config = dict(
    experts_per_token=4,
    d_expert=48,
    balance_bias=False,
    router_noise=0.1,
    seq_len=512,
    steps=5157,
)
Below are experts of layer 7 (counted from 0) of a mixture-of-experts language model. Rows are named gate (a neuron's input weights, with its number), up (a neuron's input weights, with its number) and show model dimensions 0-159. Each number is 128 + 32 x the weight over its row's rms, rounded and kept within 0 to 255. Numbers have three digits each.
Before each expert's rows: a language model's description of what the expert responds to; "mostly gets" lists some tokens that are sent to it at least half of the time. This comes from a sample of Wikipedia text that the model never trained on.

# expert 59
Counting words and quantities. Number words and quantifiers such as two, three, several, many, a few, plus digits in tables and T in AT&T.
mostly gets: " two", " three", " four", " one", " many", " five"
gate0:172153096146142140096127127172175239141153136122175094116164174121161089123154156104147109160158155145113098123056130121149110146078094128162190124139123154110161137086135116095133076146046111079142096163114103141114091115138057067139122120187111068141145124121092107093116134131182136175151182126146123123160112104122154136111133176124115154155144160118220084129119109127103119177160127101170076081161140101121128143110107132089088105122052116100203143127099138126130090133078177
up0:127146148146113143126100110186128174159157088159143113113166191138182103137112126158162156156101119151123126169079116122204145154079145163130155081186144133088136104155086119194113144137078182117091122147152113127194078131071124153153080110197121142171079123133142135164136129127130131117160145138084115137189114075106202111127083104103175095180139125119203171152069142092117130110150141128123129084184074153176082133177095144133138090168073148121117100175175129116137100118084134

# expert 30
Capital initials of names. Space-led capital letters or short capitalized pieces beginning a proper name, usually after by, of or a comma, such as O, St, Ch, K.
mostly gets: " St", " O", " U", " K", " P", " G"
gate0:106161118078138143093114134103130144145110084102147154122175067138105054055066088200106119135148152170123098125118133118154140085128146146128139072150165127108137093094107092113098124133093166093168113238147088069139130093069112101104115095128154086178110142113116095139157142112130133164144128130137173146101083214159094142157195158102134095168107127166137117146173161121145113121146066141191130133126127119083073169105120112110153175129161159071163178091149139144078127140111167
up0:136119185103121081077112137135105108114181149175141089108139180140169122158121162079063194089165140138130142189145130167138052137128148119121154171114129074098128085122151132151144125153147133138116096106137127191098174101167144102193154153193073143112201102131169131085122110127133106106158129101108121132138059119082173088131127091105144179124105164139111141157080090105111134145104082091171099105122155137150146076184098146189080080132095093199127133094099088083136126082109113

# expert 13
Infobox line starts. Line breaks and dash-prefixed field labels in infoboxes and lists, such as - Domain, - Born:, - Coordinates:, ==.
mostly gets: ");", "- Coordinates: ", "- •", "- Born:", "- Country:", "Scientific classification"
gate5:166196123177121149114167185120180150094110184104156160151080105105071152055105108139124118136193160113163123163094126136126090114099171157137102158127068090109141136162095100141162103111083068095152109112114139154096101111117141144086078139146135083129134097088152117121110089107172095157051117200137142158136139084113163101125041125105147174103132142125162103111152159104206151161171135136134113165128106117110107183117082110153147139094138157136170105110134173167158151175185066
up5:081093089071125148124130103109118123149149058133088129166143127142113148158162166151150157095083105149093150097134076115134140173185113133156142071091149105132138110082097096067085115098198177140093124087098113135184102156118095140169145162069113098117065146135069128165105132135121129110141154094087113133117183109121098033138184108143094104242133157141102111148102163104077122173107114117140087135059156140121172085122149083110110134137109095113093140102179121164149142119104144

# expert 8
Numbers and small words. Numbers in dates, times and table cells, like 20, 45, 62, plus number words three, four and mid-word pieces like ear in Sears.
mostly gets: " three", " four", " New", "14", " early", " five"
gate0:105119122125136116141143182070124151100166165143103108139177108109151152151135069123161060089110138101155146133140136141115135121146084107113157106124094196127182083131105177131082095143139142146149031103145155104185112100134107137146198058162131191166114151167156142087161133141127129100133083166144118093145071068153155054164138154141112148168174173129134139110112132128128127126133157138170127074145149056172101168142129167043125082110123088109083108163101103089135149105133195
up0:113088167118089166115159097097105159111070163155135106116100110100135152071100090145122077080083141136092142083146079036130111184193174146162119174132125111141146139130118173149151192142132168114163139086115116163180154138069090134111109175134107167125084121159130127154154151101123123108139153134034167160115097110153156143131121116134174107120125122124131082174128115066149140076093088148043082131105098116183125076127123145138165142141121066106133171164123087106111059081141113

# expert 21
Multi-digit number pieces. Two- and three-digit chunks inside larger numbers in tables, such as 32,668, race times like 2:15:36, and record IDs.
mostly gets: "66", "56", "38", "77", "67", "55"
gate1:125161176114132130118184141107090104180106149179151070168157120127107165069132085084101097130164107163125048112118099098121141125129155099082135111109101173138087133123084138111132159163190128072114125191083139155209170174132164092142048175109137137161121119128100084154110141158160091066080167167138126110131148089152044139173188157092168119140120101125166104130155122184144169083074135143151124119127084160112152121139119114129130137109154128095175152129146162120144143141208130
up1:141114105177157122149115151099134133084112117113117199077128119076140092163152167121160176135162176107114157125173192089142113083157065161140143088113134160131163130105136159115126129109112093088122127075147138063146132079125132160077203155098110180095156130136164103129170120115147171199162081144069106214138101105116162078128118114121150074148133161130118140164116081128106105160189147175095156143190211128128157163124109111126120085167125165111156102126142069136102079152100151